Experts of a small language model.
Size: 13 layers, 57.6M parameters.
Experts: 16 experts in each of 13 layers, 160 squared ReLU neurons an expert, 3 picks a token.
Training: a variant of SOAP for the experts, 368M tokens, 5619 steps.
Below are experts of layer 8 (counted from 0) of a mixture-of-experts language model. Rows are named router (the router's row for the expert), up (a neuron's input weights, with its number) and show model dimensions 96-191. Each number is 500 + 40 x the weight over its row's rms, rounded and kept within 0 to 999. Numbers have three digits each.
Before each expert's rows: "gets" lists some tokens that make up at least twice as much of what it gets as of all text. This comes from a sample of Wikipedia text that the model never trained on. Tokens count by the router's weight.

# expert 5
gets: "\n", "\n\n", ".", " |", ").", "s."
router:536430520519461446501452536500501485510484542510444399561407532544529509524566477563520442493508585462428546504467520434456539459430499532536562461525498528498500494418548500521542491549501523548531493413514501527478445472456503525462518471495466481484421454514550476616436503507532510492
up11:502417497504444496550536418501501513519513441535420409473503439559449467553536489481501490474508526498504499492493469496523490531483552501497503489502484488440497580483409519556553468425498517470484538532570529579503525513485447512500506534474515540530488508497580581525444509499488374511
up12:420552423430469540469465486466478592563536473422472531478512517545481490537495468543498519483565473440549577488526502480561528477471470524518593470484519471473570512427557510440524527488520460503457471413499490410488457592515487455489469474484458506425532546457486501509505465494499534544
up13:444481504510459482463527485511468484513471541475457494441487460518485491545538506548540541565567526545455518522412526487516515539486466493510473514533530567519523583553489444571506552494488574530483509462522418610506503425494481488525527556468497526479541531503481498466524484499467396449
up14:527448406489530516459524449496491513578516511424460433515472512450530490514473505532423446524490521487459507599512493476465526506451528519511486567479575409494549404518523463585524585533418487460511530536533527487495479503446463603448494537396444496567448471485483487514530580515563489484
up15:536566468510531518508496441461491515532538535471485584495534461494509514524525491516421454483458482521532469495520535514513543440538494520489427484533529498489514529438412460514516510438581410583518525459526493446520506473425553519457525548570484404495498517471468477467517571519501535517
up16:493532545562481530475452517448434568441473512475479437482579510426490495471444454566494499542506485466512501509511488476562518450472556550514436545512579516544439460436583528459483449589552491568509413528468490511462555439472490540404471455501489505508496562505532527517547516516525523511
up17:506452466481463541497459492471449507477497493463534568527493473454423545501455496493502565527480503478463537560549495511467558480461522511555551502505426541460498493490588489571472536486508390470500513505499485510437512483516429420431489504591460448449435500503590529497465564507508508534
up18:555517534472475452444490498532531550529439509483558460457472478542549440507581526507481448498485523526464581512530609543536520491466501521437486516472485495466514557463474564586461474524465466448531435467504528499475452538496486500554547454484509523496476433526478531404538466507483549558
up19:494495537539485520439529499507462491441472483478459472550490471573491469368499428563522493500542533456415454498506559441484504498499502474551432441432471460456552476448515487516480501529516531531447479481457450559438507533468542521495522523411518434497478471529479488489549508539474491482
up20:520497495532468477474482512403436500464479449465502495515489499516536501534570434472456514502484550480445486537525507482541519508485489446476481528511493561451540499474499461409581545530482546436531503544550473444549518489448417545481564477541544485508524510424553545556516538470433480496
up21:452495490523485498443371484453517410524531484522487517411453467509471527485568500566444463549531597461440475518501525448559501533475516497486524529502449485549560549552485523501423524502488507511514512483590461509544488531474574472497498538475564514500530459475550537418521528519566519484
up22:460466591452491470566529573489476480487541524491526520411541534467511516516517480519511486455565573457487426505522537439532480490511503526471486506487490490486509519507582534559532473566495437529505509497568500562501464528490454488460533463488543580494482509489413492434535525525531488470
up23:449515523493537507477494542451488512455493512463476443483555474431563517499538473452518543574514552444458553536524536433447564494472475526529484576532508461454454509516524508504458495547504437488426480427519516513456490549465543488575474484448523489508477439511454532584479546466479471443
up24:480529539496482505576477529513494495527429507499465447522545508566462521508554477485410455475530513413483540507511493539565476608494468471478524469577585477450477543482532412484462508494521465575416495438540499494457499506509530473463569517424537505478411476519551516556515561496494527562
up25:502488484482512513531535510536503547461429502468486493441512473538547486548563470549497450518561439480535602471474437512480511468487544463547466435500563476464450487475532514512573502537466505534446536476516491525480485567494512502475564460478484482494470523448500525518540513456516530539
up26:493517499449518516558528456464523529429529489528535400546435491571453474529474481523482497565528501479490509488493499428518418449467509597470535519551512444479494487501567456508540535475534572509538516489517521472501492465507514484518500560588545448449518594451542503521524516439497481467
up27:609476435532532473509395583504485523547450543486450543461571440460496560483495460527472519448538530492466522506560520467488507509458497495584436508483496516485493415505477489480559483501523528528477440482521495539464545425458557511489519532489511550463509545555574590530503549551502559533
up28:543401484530517477490501524532522485494481540476522476464518458506503518577460446471523547572539513503442468518491466540506505485453526588532474524494567466512463468561500551473468546526481394568471450527542512478494539480448491444515464369585529527426512463516540444493487557490518524451
up29:580448495500460434522523523496506547504480521461558496504544508584484515510437505491483539466550518575469492502487471477509567552442519526441508450411487493572472568494496477549538514525487456496510535498498580498466514489532517548466479545508536468554476538473530580462499545422439477559
up30:522455450486466479424569478518489432503483551532495509541518517477508444531481475519482470371489584422500478514550505467531488569480482546558509489495538508543560464514446486571523480538458471564538487553560499484411529449473473461489461524526527557447498490499476428448431513496454520458
up31:478506541442534587465525493526493498465576487519565506469477509463458518553527591527485483503471477493495415503517481480486495525500498462519578486506459428470452499462404515446471496455545499567544501517511454551515519521484536470554500444556468498488569601423483442495471450526450519551
up32:464490480592523508533542519486532499571500481484564487489519417559554462506455523540434539430513511528594559455463595525524434556543476558458551546573509501417427490478486497532497457489504482430530485507517480425499411465516527475531499500515571502474524495517505455450425565480450505499
up33:447525509486518506475542511431490443487510421506520511532459416465501528512440564510524476539530508468520479503526423560508547494436494518421521431564473491515492465422470527445566562483564491452518470492496475461442509489550546504498572565515496515524483497420531493513485505406501456557
up34:508499519572566464458483494540504455428500524508480468553505451482518524483500534479467431474425490462510508502563444483515491495469517525566488465454510498461504501562469501523480537528432558469524467588551528514509493525563419477491477564476447487576439481525540460632435447459572421468
up35:546554439532458475494502554540490503546494478484531475430546576476481539553544402500449439558518457483543497574514485508480514514460496551507493436467550550503501523459392501528477549475554513560519550507516530509506512549568545459465500507509559472440473513471514484508522581501552534459
up36:479499518453475438479513527507511478535517516466562436530563508513499495541501596513448461525517501445424457504483467527510480545432549487547512507509454544509495583462557482515476476494587536527471440493488500516520518504495473534521464437502507447520420449531499481483431518482478464570
up37:497524525535516616503562520503511615457505604566444515543531555538453540501486549551536502495422464460508534524487510490484514496491461526497446517537429521480502459500567448467507495482447514475489511529502503476519512538421554512491485510474469518524559457373534574522465659482521498499
up38:532521469453515461543522575540539516454506520477475543501510521524488459574519541456400410465508517503538506530521557513469565548443403404485522484455458481528468499494476506579496490447463433464482574485478489485485473421537402462530456487507535499547439475495482471526487486478486541446
up39:520477467492483467518560473571501441495368514446517435591473461472449499568513513499471478468534476514476454426490545420460493474439578523509365536456558503480546475583502455466444449482490469466513448521569427444435500433416511509433492521598504516514579507490493494494459483525433538493
up40:498482437481484482497556523496446546575470541495511504477559496521444565541509481466479526489528506403511539540520534452458496462498481555522553453486489492473524445481516498527488562496431484468468479472515584486545470555505487499544487426493435532434479466443587506500444450488500484508
up41:533494499407559505516462457488534491454472501558530581451520532499456426487481494493490553498476537534509501434489441574419509488501509513475461493516476414503582487477487407508510534445520522574450435541532444508494480470498498529493515552563479524472543529523558467530556550572506508445
up42:456489509468508523488478508473538429480492564495453424457491528537539566500499476509463458488434490508378496481496471452486488518524573481491528501483449503526466452485462505492487562488538456489415471563440489493525482562435548493518501524509496404499433532503497546519475569478525511570
up43:495586507476467492490502528479492505539432502507500432406421573494508415564518435560489519456530502534454469509549531475568423539503508504515484403475417505503467409442521559478458486522471518546460517482552505581459510537495449446470417468459526468552493498500471528477418496492517470491
up44:420499447517465584553497490507494586559471532480445467569495517491495518541491409437460490452513448508459525475521428447528556438376506461510540559492456492448534498462469388512486568508525490441477547531474508468471523558536509466447505401543552501497438489502534503456425541524539500444
up45:475500540537542542497550530466504502458525510500503495514482507521476474526534453502455477510481544510467500544545530483479467430486486435575475501453418480542555466523445495516527548454578516559547538440508473544505519482493470587483454545463529552462435514428505500385495445516480506537
up46:468517492541490537563453553499542485488532502524514497492529461531557572494576510423495475449463573552457565573533455480520535472499493443517473453452450582512556488458555505466513512523429449464546516550488531546497532578576530474426529489561543517554485524522480484544528450450478538519
up47:485495489504518449429443499506523535536486494539506488530515522503481515476441533531513529515468515440517573481467582507452490488472535493563498524497485494489484581419480562555542648565535475555456527543518503507429550455553490468529500517467527510490438488596483418514501526469429530504
up48:535473489483525498479448507506484480484468516522413492478511501465532521512509465426525571451524471461540587522436478528525518529446447537501455464486461464443521453492509542497500522500434518527494407551529457455451478500521427525506496525495463461535517538496515482414496484538553495502
up49:547477511554484513505471536506549526505447464501533457463549486512498510538507482537516525488520503436490500506455594472414511501431497507466514476474436386498461497518474527499516509514507472514415498477466459397504566486438601529506472504550498481470494600510479405497454478503524440482
up50:490461557477527478446509543463514604497518503541462450539545496458420426528547456485532482595491524515489542521502526489484530524524468504472507476501469498472493585458485493520560486490504508459447506492516535524471483564497533509524459528582463492543507491538529565483418593485556497546
up51:539452520505544460506513541522511472546433514456515434488522472483527472515498545495500474517511492491500473554494542525451509464432494486529514500529520585479554493470511491441402530472534362470494521514518562477501491529441495473433491513560518413452513486564448492546522506440527467582
up52:526493548516527463460457470476482558435541495465554487451529460384500511559497483505505540506491445446536558491423498570545519486543493505528499441490497534469579529456556498510478521498560474425466474503509458436541507573533369495493447511519523490485481487573485500492408529377467470528
up53:486478419517507592482457510555472475485496508494478441475514573445502479501492491579470497548497450486517513566509503486605472460485437569620482452489507505562519539539487489582433498467463536396500478590482498478512484491468509498577455517518499504541485472475527540522478448460478491567
up54:473472409546518486520495517500513512421491542556516527477443430458496466482544462501544463511486441470475530534477419507463516459483484508503520451520526538489421401506430596505518371501527493537572530526552526459471549496471526497514552425505502464412445529523515516437495565484480446543
up55:524596462501472505516523487521490520558508469503547452466468513434536387506495488532488492496510475503545498439556420482543512508491529415431551476509452507528504538480474541479495542534510487504531471459404422533491392479585496552451514444511461491531465531529498480448466501478420531441
up56:505483479511540504488525440430510418486506544581445483503470440471512530520458500545484529497543554508476467531519448525523468437502579525522530504500542584543495469504482423554479575464495511572515475455562552523455515510474467486511481528494459435479524483546545493462492528488529529478

# expert 12
gets: "\n", "| ", "\n\n", " |", "|", "-"
router:502531478598503520521475577512568578490561547528429462518526529518403452452498532496499544469501534478431484442532473498520542531572453515485545489571560493547602481453487543502515511499544483478552491474497433522521429476575461495529517555517450514541443488489483472485432497482487572437
up0:511581456482605422522491423480600517391500523553452620509586447538469495500510457570512489529503527569488489517562499463489456493495419548537448489499536546543534472528482434574555470487491521513526535457520443441543486513511532506452474514494511481464478456469493497466516547521511455461
up1:529518493511428533432487510446545524503489496555544557501475480368481460525498551484440534455458514468477446515486512572508518511463522461468529497531492504496438435472516426463478505465490458484473522478580532555478502492549448500503490477513487536499457443479531469514473461505472522521
up2:491494523492544463508509508528536491533469511522483468459583412384504513476413498472498469445465462529571527485545553495496500514505453416512518513553512509486520508476573496488568508592584568513511523521556518492511532500513567502466552512515508559528529562471529485523533502453458568539
up3:541496508563559483524443528538556497542569566510386493456557532473546510484505498448521505439493503530518534481556496509503467489549519510503534570559512421516556465518434404470559513531546508582430530508509556457532427497433528453428459490525508437533520513537507542443531476508496530534
up4:548492538559613414465512505510586453472558509459502491542531458406462504496447516518487537487522585471524476423498456429441490520549527512503495545546492531506527494424489553517528531518479494515487505451581416481527504515526482442525471477487444575580567529483520542480485493457567527534
up5:480458549505430537509493445517558472583482509442504485468547525449519484524472514456522467491503459490522545525475497488442494546502514490499475486502505553527518492472438486413475510521470428509495571558517498529504518479450459492505521515535578443552504528516494444514509577533477488470
up6:463514469553547548562515505500482498521549495487469472396505555513467526479496481536548533497439478572506530483495504522456522529497490495466479480476475487506487514448558532476582534511531524498573491527485539483510472571577513485478560477476524481520490479582541505392524526437483470444
up7:511547482434495483430448518409497515564540472498427494486520564495425492509495461559494478482489536442503513396465460466390487479473501510552526523502482469461509547475539471456536605521493448537538483438458532428485444528552494502562458465436477524460475509498472550567508448518518549536
up8:492553490562490475490543486578504533522451605424465479463493499563558494534520483497468504469556566540442520406484489551502524542512588494531475463475504510503524520519499525530500587517494493516579486511508487445438530470501519544527470503509554480555544449459496428429441526491479537518
up9:458528530440522516533495505426513514429517542579560515488518515479375537518498508536498474550520456522541485505505543489516519466489429480491535481486502411455563479497486503520494533513499569478421548484538504539505549448475497484587453481447510499470484441474473489543485427511515487446
up10:537455565511598365515495475524489490568557432559426451519547577444511430514489542504480536499473484476522484473504489553516495508519521441515569498548514506481560487457562611495484511484538471528498458477495543518471477482504545455537513564416547493510497495519543543526471545471498520518
up11:539455534518476491519472554469475536531479508434509528443510497418446427462466534443460437582557540529501456597491485492541521473514469449469520484510503461411519489509526513487520517442464482528492463531439520433478452454532498482453464490495536491540500529474538447593473485513506528543
up12:486475508427576524521537485435490455522469486558485568500535465488488485445472514519433512502436503479457519500540553480584428519490523469529542525566561506524564483551493538539506516477540469478565517457484424546509490460503478480457523534514537505497530398492432501448532476459516502446
up13:503505498478427567563516538510497454470418542460450477482507477522455480524503446473476481405498457530496497592529508488505483524506490461445559482502528445514522525518449541522533488532546511505492465483434533497478493481484426477515513545502473494560457525507457447440486486539460499510
up14:558495508540444489539532504433511578547495587539518525544537531484531490475471478465422472545472544479448470561510488483472468448532453502525515561527540514457516450535448516523548526505449477545534445474498479511538544499489407518553525500603505472466587511490461464531476466471539525515
up15:541507469602465568508527553548505479502487520473477499467499399498495473541502506505471483503535528483527507464436475474513479487579491446463422436474515518426459562454452546508519506589517480520506492512453450512536425575477474466522479520532531468532530443550448497551467451465548486513
up16:563481506479477496523522528530576493578546465482464482514465418410512573481523488536488522475412506412542497496528420431571500540596509505483533513519453465482526427462496493479532488564463485471560579457458456482484505519528473530523450500514482517543466487485534586457468435541509501495
up17:462458460464574520518483501536469453432504495489491464510506506494441474501509551516517568532557413473526507515471465585542524499574461481477424508555558507476509506520440481499520547574499465456431558470525499452546526477572462495528451491563439443569519558494436591493457501425491522539
up18:558498506524562569535529547481467484508502575517450495569504493478428461500473524447520545574519440506503508582424485499482528475519496577556551557470472480470535563486502506536530504489550478503537536512455456506490444518501469479444489548531568587520446445439547461570522563461449460499
up19:570513508474447499483421480500470515520507477483484508474514450500420507507548459439481537507393490537520458442495509511469476517541511488461601453459500494524439481472491515473545529496431505456489519484489420557432475511537517531524516578481540481535593544534492498468466570505510446518
up20:519488564499434472527564509508504519520541437557475537489546498477482472523482562518522515535482489497532462510579558440460493512467465450525533529521495457487492465496527499521575614541436488435425401512527491487468539489529491469497487566612519459410523526485522512441582502482426549493
up21:500473407560500487514494493526547525467590504518508477482526504471454449515484394489406474479446521498503468452571521510446535506539516506532473512430466460465601532463499548521471528520529447455529577559488483472397523455419459520492468473454515550564501484516521544495485481480550492461
up22:586522482501494475537521528552540504515474570476480395524464489495487461519487535539472509538520517431496491481538465500553478446479511507472421502495518489506507439559452529515537477443571463509528505479580514523481471523505466565451489532523541466534518449463530534469503422494484515472
up23:567468494558513473459495495459500499427545517514529509465537530449470485427513547514496458502483551474468563499528501484454519583575490462451570422533429544506623566513465513504477503510540448493435495521476440478464449546492573501458572534424483526515544534459454493530511547443461510467
up24:520442499512464459501491518408511497468519556513458474513560483485428511492533458511517491514481553469498449533525575566496462522472440537520516465507528486515527512482547508498533480547602466459471498560512395528549506416503543492438410453490518501547476489546516502463470529597426533449
up25:547464480510506522506478528487526559477522512513484486500537470475475438476487488499466517510507488490482519442531553471516504561445506485629515528497476452440572429472517486439488549498555434445438400509454510464508425519486445486467430509444489473448425556492564447532446532498562449450
up26:562561516543451490503492474487513446436553504559522454565478480538448447478502529503458451462536521441562439549542488472535475516455404414514564515472512581501509474506505539458585474456529542509431488572536502612430451467480512450480553454510473520463501529546476505542503552540540515450
up27:557532534470477510515459518469528503460460475483522477496519500442527470497539506447522465472526550456467580462534483576516422521570504483500552487589372473511566501477425501545489504475553537483492509565493492421480416470552469523475461449476459539485462501505492508513486485488499560564
up28:481476511442573551460495508516498481523535470441515435461468522516529595484451527526459475445520496483506458508511455465416492502453467513495566509500529467454485509476433512479458484465528483503539541513503542454538459526500541535492471498567501513458559572439432404490461420542485526539
up29:473470472484479523489470545459515502535505506489463476564542477449551397556464509555457476494540571431471496507535516480586463485475483498502542505517423532531429589477502522514498584564505485497584460481484548528474532503464464467512394506558511556483547550497617556512406529503494448520
up30:505464534489489515466564572527486502493569449536417482446566509580447507404546531482503559491527477424494550523510562486541514507450502439457525531500549461508508566492462496502475419483478527507503561498530511420497418446509502495494445493417511486549544507459517438517548543467474482473
up31:472465469473589614538490563532537515522535495540497513550442472483532530521464460555494404483480504478440474511522457460482580483549535448507500481503517468541532431490431432546474480548451504591513466416477534501514466484444376457525577502548462541528440595526552491451506491522502484529
up32:462565473500516512573460490511539513584533592437518533465429506507428483468565523528495506541510527477464473488504545519495435547512513556565541466497508556525558505503454520502427536519492590534449414500554467480551507550529471468561496502477572554451461458543475522488539474445563508528
up33:507401546589518444496417508529498522496439524524546489484440454460473517487471471501472556492486553465547537520558516462574497564416415517535509462498512521455484558483505506510512482492441541492522492537437432522506511446479451433513609621478477502517472530462457485484520382503474526495
up34:478497481518469509431482535474507428472496460501557533522495466490481531571503464444452414485486510492498600473559521500487514524453403546501524491541519478554521511524486471463525560480496481476571510523490447485482497480515546523440512418519557478476473468457588520525585463453507544513
up35:434492550534452512473453508482542573561488576537467457441507459479471483524560462480435507515524518482520523493483499466494549470542464472498490498460526528522570500492523489492448476474555560527521542438477436469536408515452532491552577515451539456530476529475467550452488492457507485463
up36:548464563533486437486487528515435471486457553480473499510514468486434519508448397504463483561496454474448456558463530517519520456518483526539542406503501537468538521475532537498599534573464482531483466521595542522509446501490479563477520522565507486557425547528529485505580502447464556458
up37:486443466502524487557494450455488517450533520538556442503492562481480498534453502519503555501467548574511518640480400484564539550502447493489440465530528421523570587451517508504442551440520475562477434483546552490504466448463546533559423523511480533496543479434418517550500478512444493429
up38:477519561527526506504473505469483554483476455473472398519523483472551461529497551485502447502492556502542502477586419468549478542521511514526461458509441513472586535490509510433538486495507475510514469502514498470489446457492485481571526440570569453515460465521508499408506487548542549453
up39:527452470500489486589456524447500636457462574546504523465515537536482466544458502457441487491500504473548438485522438548564471527510424526505517464463560566501523557550507486554515390482582495495483499521461510493509497529476548513453542507432457449489512545516602532509524522501566487464
up40:479478510457486543535508556553559549487498508439486493482484505400479491480500524489519493540466486485580482507509506517449539499454462477517398523493526497535502556540416538548487564531526529433465504536471489497525476465522445449449481524493481449567496467485444542471450394462567452515
up41:464591499492442501527520466496434600486491532461474478509596471483536512539464549517458497542629479475476547494570454543532499427494482520500539478538440546511614575472477545486518513492528587486477468532503488494454520529473490479478477495551477500490499473468462444566500511513496494463
up42:542519467501499433433490519420536477577567489498527505444494540518476483488370483435457552525463571464526525501502425520499469508549439598527505521542532521533520530498434415470427491435500489563516516500508461555525517505476484510487416513550516480497448482536490518538519566518478477549
up43:412508565495530483523502465468523500515512480500539436478524477494433545491580504480473504537521511479451539474465519488497460443458505461493510552533553458515575535456493512483510456549572436483476509550562437560610504515551514441531519581586496534474465562577480437454473526474462512511
up44:509554429536541473554526546522548507384515562527496502485475505529474480532488458523528533476531480501506534386429368457574500534532502464543414478495484453587444479547519493516492531447453479491466524547460541473564467486554439440470545540492469442512519455499514504487575512580480522491
up45:500490491507558509498522462503518504451471476544507489498521439538515518548506580505484546500587547473542486497481519480548484547543457495445502493503584463452486489476526547531527551509480504472577543478498490422554467436528505480497505461454547519426443475503584500476515537495448477474

# expert 3
gets: "2", "1", "3", "4", "6", "5"
router:451484475504563428506488552465504537542431501482464466505498517531522519483487540478471507472413557490528528450526451502515486518482477514479438489457586446506525520495548525508481505587482571451535471490451479576529457520409514532517453498509556523489500453483480519566429481494496573503
up11:499543513456475511447483556477490477472496515434563532502529572507440445430479489506508505545540550525507552498533481469515428481536458478439530453456487546497485505405453579473539536467514496498497475501518536524443520533464467485500504618438582502501496494548442524507472517512569491475
up12:559519540433537500494463485548544524513449544449502529517499505489538507454455501493434486612488476563514468500522508546528469511511528491480459609535539512535509588467458562519519488438480533521474530441511443479447523556468538458522528496530522546519557480554508440510505491529534475487
up13:457500559496511519503470536512487566474518497432488602540476509526454485494536495510523474486508448497536464540474469361554539513503550560479526488507442518431516543521477478513485586498486495558559470501419556508456384533483531457562534486599529483472561475480513499468519476555535531510
up14:527497510522570543476502484461461518533536518505448512529518447480508448423441496517455464515551458544472445477535449446523540437490489432453482534500544529518457468532544415520493445541525538546529454466447503501521487529527572464564528503539545488477533462509580492536492480527505568549
up15:511519533539513513453478472463570488575514510496475531568460491514594524532448502483521410439558539403553511485455483487478486516490456498456504445506495471495487563484464513476503533551531460547539452523520456508491512547524542474517458580475508486519461462542498521452518553574516483511
up16:509465534505517466474515458516550489480468479514558498478475489483487528535564486533515427509514502472511484530545469519540572475453495495492514452513441451469479564470521479410563430469493464573458454513562559441417437553539512515443484470522399480521509410523572530566503477477557524531
up17:430526503489547418527464484482484522481483504445492442438501455525520542472504457498458492544563534512463600460487550430504464492511517543503539507505419411474531435476563477503443488461469491411524501461559505470518415513505515510475474537570497505515441466496526474473522394538543479562
up18:535477528564527570485527517479550577426422523484502449460463386433553568468517428491506528511454461413496516597539476570555487505545526454533435494511455537511520508505546505453491558455519507544460493500547519449502492496535484495471448499522539482476418491491509540477479483502523550514
up19:481458482546472485474443504483488560521490523511525444517557444523521542505544531421431492444453527477596537506485472586544492497424493502440490499526520480514532498397495470498521505494533492518568518487472526452552497500555572466514572542515487428491544497504473477447509487434514535492
up20:553451547521540555480445506492499475451464488446531485471541497580460555528395477494490434504467549514573498532541536590518457514464476500518516552501590497475552434501465549477481569424543491483511480464448484516514569540455495512485465500486483533502516457469495498456558527465555464569
up21:554553519459546593501490487502470544554434507524545409510474529490548549506520573524516539534500557482531548468540505465552493512475512490537494475497514451530527488493511512483498492468582460465488456456518497565527483445442481461502502498501523529566497468526482507557477552458500496494
up22:477457519445518442514495501499544485516457525524492481567521502466477462446552446446505480560500541539484549565547570517474564474468444488548513509542583515505490448492498528527529480559527533487491443491527518510576497523456540503445513520504507496568557379508488513527504532567514526553
up23:535515551561551444545519497459476583466475627451541473566434496496484463496471533495473486484486552483486499512439562457495498450488545522494499485538517485461497564454515507489546531511499527470495454486486543453461426506449477570592514503507462505483479455483474574532543465515522502504
up24:444512522490559522478465480482456454484438451515438516507532495540492529463498485491461479476490518486479502601475496426508484507435447481538537500529428447516484497548513529495519525527528492478488543525494484426570419509494557544509537491487441525446463444532497556519502524495402480502
up25:483526525471537451497552508531516494518474508456438530490522536506445464580516490489476502429466480460509467571554443485456417504573527562491514512500521616486514512456536478566518577531457507531488502451509442570532500445526525592489472547486579490465486491517509432524457523493499379487
up26:476456451537555468539423458438452473499474451574545480442490586546475498490535528460548554503456507490500529449552481496484431565514542534458537530416565518468543564522488525493528561463460473517487524478503462466438475537480492552498471529542519546558539513464526511446514494544467504575
up27:477513435532562475497506563481588515467472514494548498532527535515475458561516587518511530501479477523549466502565467451483485529468497543539443484588492431489511526541522507466482605499466485441486523499515579469502518549455520528457484512494528530560496504539489471478537568544440492545
up28:436407562424502584538492515516465489426527559486536457514443593490430466527507452439493517480487488381571562499546458462530540399473441472502464497500546543450523517546518564460428467541485478496467526480466506411540498487489481512472547504503518499448463463499497522447475496462523525533
up29:500510501506574488567513499500496449492473531569450468467534525474505525505542521461490596467425484461444493526498522497460547472469538419465492496527526466543472519541537461509563514545522452436490485511399484488529521461534514508454487542506498485484510411518492509483524530480468485482
up30:529509452535555521479495461536469505459466525531525538470534563411574454454465522472514481468505524524494550521513505552476453548511457512478516497549571553578515525477502540483528561458536514463544475511485440470493480570426461573470440528410444479464454479510509530504510533518485461498
up31:507571506505502458434515452438555584545532488461484534496467473494521564581475444520530458523520495552488537537492478413451493532466490501480501513439506538419523452531555516438498494498475489566479470516413582463516487516472566521453438510443517484462478478513471479474503547510463494513
up32:465511487521460485514468471486491447549456553507522522552501491495523492534495409447454518544566494506467593459473482462555556526480476488516542501445525618495481505514516484459524534498438553491450470422464513498512479440550494517439475497535481510501490462479592502492490504492511464486
up33:481455548602488477467510517483509525524464566444485443514500562511466484489524512440458500456474583487495563459487398553493479460395501558465457462504489484538452539547518467463472540506519478515607507492460456536529467448534560483516479472512505500597452538481496486450508513419483451530
up34:465502529474552488525496454529480454518490485396554429465540528515558453468535511410524555430546489508473551446536504514561532445523474455470492585478509521449532524491622531565506563526486439487532493557568524545510402518525531541559533540537506506450476542501517557493485485423470561493
up35:451555500519529430460473537457557483480482518500517471519533492572413473491467526545454484541556539477510496500522518574516446530525528556583487473514485526515550518486482526473475438574498501440459518505440511561467513489475543492457453488495531541499497420539514446503483480512512544472
up36:464549603566560457541483484460411559486467444565485476603519520482390515564498491503445520510460418503510444559480487472522541538523488492559508484474517474543483499467522454546502524525469435539474485542499506485525475513454469474513485535555469591502545479462505466497528547473490450507
up37:488567492456515483474524476541481566497475459478511508490489485461491491426495511587522486448507562471556489525441533506527524455492534463571446522490475519442475498464538527454460508507493408505499486492489529499515532469613465426513513514454466465537453525483433513495525564485545510470
up38:476495496503474511591530519504486551436466537456528461515520547537486522506493561469458511505528506475566536486545500504436536560507576486512572482560508464451488535530530476545529424482449519489501472529516573478446465493427452496476459515515524526463474514455478491509510537487569505416
up39:537511451585518439471481516523514526441462522540507483496538448442504452531526420567494618484486421553525551555522495448484508560479537484559487510554496531504524443506518505434517563499572444446556512514509548528482516494550489520512519499450537487472475550550509416458483475520519419537
up40:532426478468610503544531462515482517544468507527486444468532458566443425530459457509524474437551539551469508517459564548481450465452514510552485496491552486490516525479532541475540553532487550465560469453526521598428530423466494504561533459487505442439387410556481554514522469563497513490
up41:495486517514460454435454565496527509479369521516457527479521429508515457430529493500581517506504521504475506473496446502472527569516553450526503522460434524434470432446540536565509551438473437543488549485561523539493500550494522506451468445477517498494409503460515475445499464559509482545
up42:567477471512435522492567561471536474522445539601527519474584503456480568520452554505456502456528537510507543474519472492481492562521481532490479505533524578492564528470478461532589472504464449502496514491446372509476481481424539484471498508480500510403430440447474530534469504459452508491
up43:508464576503543476524512495455524570519474507510456476539489435436458463438485449392493467493491519456492453472549496537498501480495499517578574464390557431554544484479520577512492502509477499480522472457479516429507515549476514428465471518531519525535485538543488504556515520458514517439
up44:528492496543532503536506487476500521506503458477490559501499520478438550466504492492413492539487551464551505444478576473506444533531530451489483528536493521481461547487436513420537573511494452518522475440414610434595473477442558532506486490481493477444506472507450478480481443495499484507
up45:580448535516564484494486493510518589486554601524513449458440494495492443545475549472482499504492500541507515535587448513593509602520518449513490527531503436516483535483518479473487499510568549481510508529480504542386483489441506475481505527536547514493534512480561429469481563437501548553
up46:496454491560484449515509468557542484477497507515497511535483464467492495441514550499526553507444498406498463541447524519482522443490469492504593505489527434596521457508526485507492539522443488498439479454478533532487555458581546445558516479498546502436543497475500458459483482506480435535
up47:447523481472439481472451495537534480484493529551531486525577486494491460532497478504490466552563484583489499478463570594531551502479493482512481573476472408524505577451462426455552457543529533456543472498541533545511526469552535511462473487492488526448594450480495480543557524502520494515
up48:478482473473474565571489445519534475525434501521496501471520498472511508463547480473501505540540588444563516439553528430456516463474472545498520536458457516428504447517495493557530504461503455464526472505399425471430456473519511495513465489502452442518519428507520527523488491464494432472
up49:524536514530478454466471454486523563453537524478578403473536506502497523492508554497554508476543480470428530464486484483486507506568547493491487473495572529429496489534543530490456560494565551545459494550448403479528527441517490512475565505490537539522503524492476460531430502513545520550
up50:518577472419537570527532513496476482525489508520486471503518506467487524511595497510501522508511531473413558490513517538508548527532477494484427434498482454443569451501511506482533487541419507472504497555519490487467508484467551494484521443597483516509428556449529519504524513601495533459
up51:531529476473529471491518522468459496517467479507400495460504487524500497602489456494488448473497520494478530548585497542510503538395509513555515508526558476516537518506445558472491484426568477463482459433534511493501506483519509549502455494514397460480521429499478467503442488518517534512
up52:517463521428529530483508484540473481431492513433535515444507532468534463515502468560392457446493511517457490487503472465499516559506488540456571452499552608555554447462464500518512498528529508560559510528545487545538505444496521497436450496468519515494583502489532498529482524454513539510
up53:505433530532524459462469469473455500462502508490570493512483574492606464519477423562517538442484489530566548490517472447529506535427477456565514454562494420487524544394489446548469489503494500551511528467560475470427526555459500529443517511529519482522461524585474525529563509454464468463
up54:493487508514457440483492439486573432491503484476465494531479515466487434492506465489528497524486534430493484404468546467456521522590526532508480445499479504521599525468504523478493551474523497477486486461581447471511459452561515576445489568478462530478535438480487536494501445476463484486
up55:581487450532546474550452574465458515534547534553423507423462510451491499491499478489536509496545469431494534433415509485531493519475532512590480525559546483459498456509453518518536455477459474501512517426543450523497521527487516495516479478519487454523533491457491489552524501504496509485
up56:504557559480557474489532516555479521468465527538446452410488505524575535517547441542459395472554451525488520547557430488472481446493455533478503525547479481486523564499475533480493510524524467508464460543524468499524439540527547466529522526530482567537460527516509511458471559541473485478